Experts of a small language model: vocabulary 8192.
Below are experts of layer 5 (counted from 0) of a mixture-of-experts language model. Rows are named router (the router's row for the expert), up (a neuron's input weights, with its number), down (a neuron's output weights, with its number) and show model dimensions 64-127. Each number is 500 + 25 x the weight over its row's rms, rounded and kept within 0 to 999. Numbers have three digits each.
After each expert's rows: a language model's description of what the expert responds to. This comes from a sample of Wikipedia text that the model never trained on.

# expert 13
router:476523515508458516480505488475498478433487533514452521492477490463493479472517470510515539481519505493546469488559506543530531519520496537514450492514476474488531466447505502484533491546509514
up0:495513476502523514496480482480527514466508523503474474524474490504521474521532452477495438490457495506526478523480530500484461521453516486505491531484516503476528512480513541502470501473465473
down0:500509506475512456459487572488514494492478487527508502472475535487524471483528491479456465463517534498484471489508482518495509473488501492476529505531514492504493493490532520491451483509499491
Final pieces of English and Irish surnames and place names, such as McLaugh-lin, Stock-port, Bang-or, -ington, -ford, -son, -ley.

# expert 17
router:477530521476496487509521460483480480492486528473489504490524510474464498455511482501524511543453535487509484510525532499484500532509495476517478427512479495468539461455501534502536486545514502
up0:490527484495469573537537481498489522473525442487515502529483503497482483510513486497463509472508502471493510488482507498501504540445542508514501497479474483509519519464494502527558495495491466
down0:547521516528464505514520471491525543502448461444502478531475459511496472485462487495514522485497502485469523504499515488509491506498537492508498461524468468527486521468539431476488502477519493
Common nouns and name words right after the or The, such as world, country, same, community, area, first.

# expert 62
router:471551528456501496489510486462523465501459465513470527472510533464446507455506498514517501543501515492510467507511493497492507508524438502530451486488468465476508495498492553488535472503520502
up0:482472480498507471532501536482495504565530499491525505451487489486499477508491475472473493529498498481498526502512461512495445504542474489484485467467524501535558474517504481497504514524531505
down0:498486503496504461549541472508492475497488468524483468483535464495497520487462511477522477492503489534458499481506454492466506488511532531521463490515477499501490506511479469495501490496562460
Pronouns and short words inside song, book or episode titles, such as I Am, This Is Me, You, Love, my.

# expert 36
router:464515514508523523516555467477471496449490518455490515521519506446475513459502483505507520517501508471517495492538503511515530524514477511518474456508474483488505502478485564503503493524517532
up0:488511518510507507501505536502540485479517511477502493468523559518484542535503500458489481464507497482460504443540494543567502482446486515513513547501499502499514501489510494492470527477524478
down0:469485463492516501466472520493485458554503502537466507462492498515538519462545502519490546496512522511507491522488521510459473505482479571481489490491483537492519513504513479550544476508515539
Nouns after the, his, her or possessive 's in biographies, such as career, death, success, birth, father, role.

# expert 52
router:501506510480438534546506490489476498508449521493478546505514535499524493487520479500514531516447524487527491506508538526533488507488477533484504478500508460457522497494479505481537510523496502
up0:485480480529509476526536514510536523484466538536533574535512505456481491534523502544531481488492520522537514529493517539510491525469481471465510498484487496476504517530502540473522488494512458
down0:473505471507496533498484501433493528524524471511473502442491501501461527525516465513509484503494473514479497494459518478498527521449486547502525499488447536456500479500477475522488527460476447
Colons and labels ending infobox fields before a date, such as Born:, Died:, Release date:, Opened:, plus day numbers and months.

# expert 40
router:462495514476466485527542478482465465500482498510464538483545517493517464459495491502526501529485531493509458496518532529513525546501482508522491470472480480517513495494471535460494458541476571
up0:504509510491519504508560479452482474508495472524528468490525504520461472507450492523473467484491476475439465526486481534520464554500498466457483501497496495480508520510429509520484522514505481
down0:512495506499507495514522525515505487511482500506484502486514562509529488519577512492525491490454512498498464528468536493470523484470491502483490459491526520509523481490507488547472458488506535
Short word-start fragments and numbers in sports results, such as 100 in 4 × 100, m, tag in tag team, tennis scores.

# expert 54
router:488520477479515497537492471488534511492492511463452527505513522475506514488509503513529518540453521492535503532490539512526508515532493474523458506495474502467519442497489549479523497515485485
up0:484518475486511444539495512474447507546542541525496528534505475504464520479516499504503519466462491493448515516460535505482496498486514528516498517506486505476493516532493467502508500489505540
down0:532489495529496538477473495480538500513470440495485462492523543521532479518518493510484509508506483501497477507548482497549538482465450493506509513494498520520529483467492559506507506451483483
Prepositions after a noun, overwhelmingly of, also to, with, from, within, as in the source of, cause of, points of.

# expert 15
router:473507523465449495504501499473514467475474513479493529479505521488466495448498423517511505515475524504500452476521505511485525514517484545524489497519465484494531482449495506505527505508493508
up0:506475509474515476479474503484525524487522496459554512509500507499507511509495494481488497502497500507438549523518508462502466476528510485480510477555488484479530494512475467543534444483481492
down0:517491504458461508463445473490523515510524486454451460480477488509526495535501469481502523507517463492464468519486458465474535507479506505505482470522477536486518522474451467531522488473533490
Opening syllables of personal surnames and place names after a first name, such as Mar-ach, Bon-ar, Phoen-ix, Burn-ham.

# expert 5
router:484500504473499522490530482479542442511452509473481529504519494478494499489485496521512552524486511491513466505510530511514500518497468502532483494575494486508521488498477510513524483500515505
up0:491515482523486533489511528486472472505529525436495534481511504473479464513482524486495529492470486497490502496485512460492509452474505521494536452490519466500539526487451499532485500526522525
down0:482492529475529519542528525472526466508509493481487446482499476494500515488489500478521488482486476525511477497466497519513488477472512482540525490505511483500495505492490484499480518497537476
Inner pieces of common English words split after a short onset, often after h, as in h-ung-er, h-ug-ely, fro-z-en.

# expert 14
router:497529510478458499499486509467506460497481508488493524508517518495463503471471442507528496510470514483490475495514530504493521533534497500503445470468464473492522490485490508491500504522491512
up0:487461492491523495482447513494486482568507545529513497519482525475533463547537510500463507480528480510480498494472501497516452502510515494500532477503470494536470514483537541521534504515521527
down0:478524484492496509510498525481533484498520502507508476511522517517528514495467472493465456524539508494457486475512514528469483521497487516534483521487477531501474503526527494510509481514495528
First piece of place, club, venue or person names after of, in, at, e.g. Los, Edin(burgh), Cro(sley), Rod(a).

# expert 7
router:482505451501485482526492489489508481504486491463473512501505552483494526452508498547521517529484513484512507539494552512527510514540477497525479494536480480479514463507490525460543509514514515
up0:506476525509484470498493488519485477452516452520520467505536461516505505515537527487523546520481507517511464522488526478527522496505501504533471542505524540481487448458480475466507523507511500
down0:523501542478529528491446529486505525525517497489466489468454554529484474453530496501476512473564537451502518506526513525519524473507488504507483523473531475495518494481520452523483479523524501
Prepositions right after a verb or participle, before an article or possessive, such as live in, native to, among, into, using.

# expert 26
router:493492510508498488546530482512486475467465521473475520537483513476499542506478488510515518479477498469529441518551532546525507497562484506523498489524486487429505457479479539497521496542483535
up0:534492491496523491480496485510468488495556495472509542504456500520524522475551495539546520504490478518530537452490502508519537499533538489475513485482478504500525497495527506461493519522523491
down0:456527527497520508490495478525496508520505483486530489490482522504561529487476535479515483473543506491472516478508516533517515514547499522502474515503497531497508499537455485460486484509509549
Inner syllables of longer words and names, such as ogen, ston, ev in Geneva, gor in Novgorod, v in Turgenev.

# expert 10
router:475541449520506487520511486494515495488486500491467537515498528483526476464534480517504506549474508477516497522502546502528521567548501466528478496482462469456539460491456503485510501514486530
up0:538490484533459493510535513497472543458516488510497475483513471487486533534482487507542502519499513509520469504470482501510575501526501455499495492518493499482499450517485517555479503485527481
down0:451498489505469508493507472503482492473509514549524535457493497461550490474498496485516529493488491546503511487486475440510508501492484461512480499577522516536525527509509527564485530492504474
Prepositions such as of, in, for, with, against after nouns or verbs, often player "with" team, coat of arms, starring.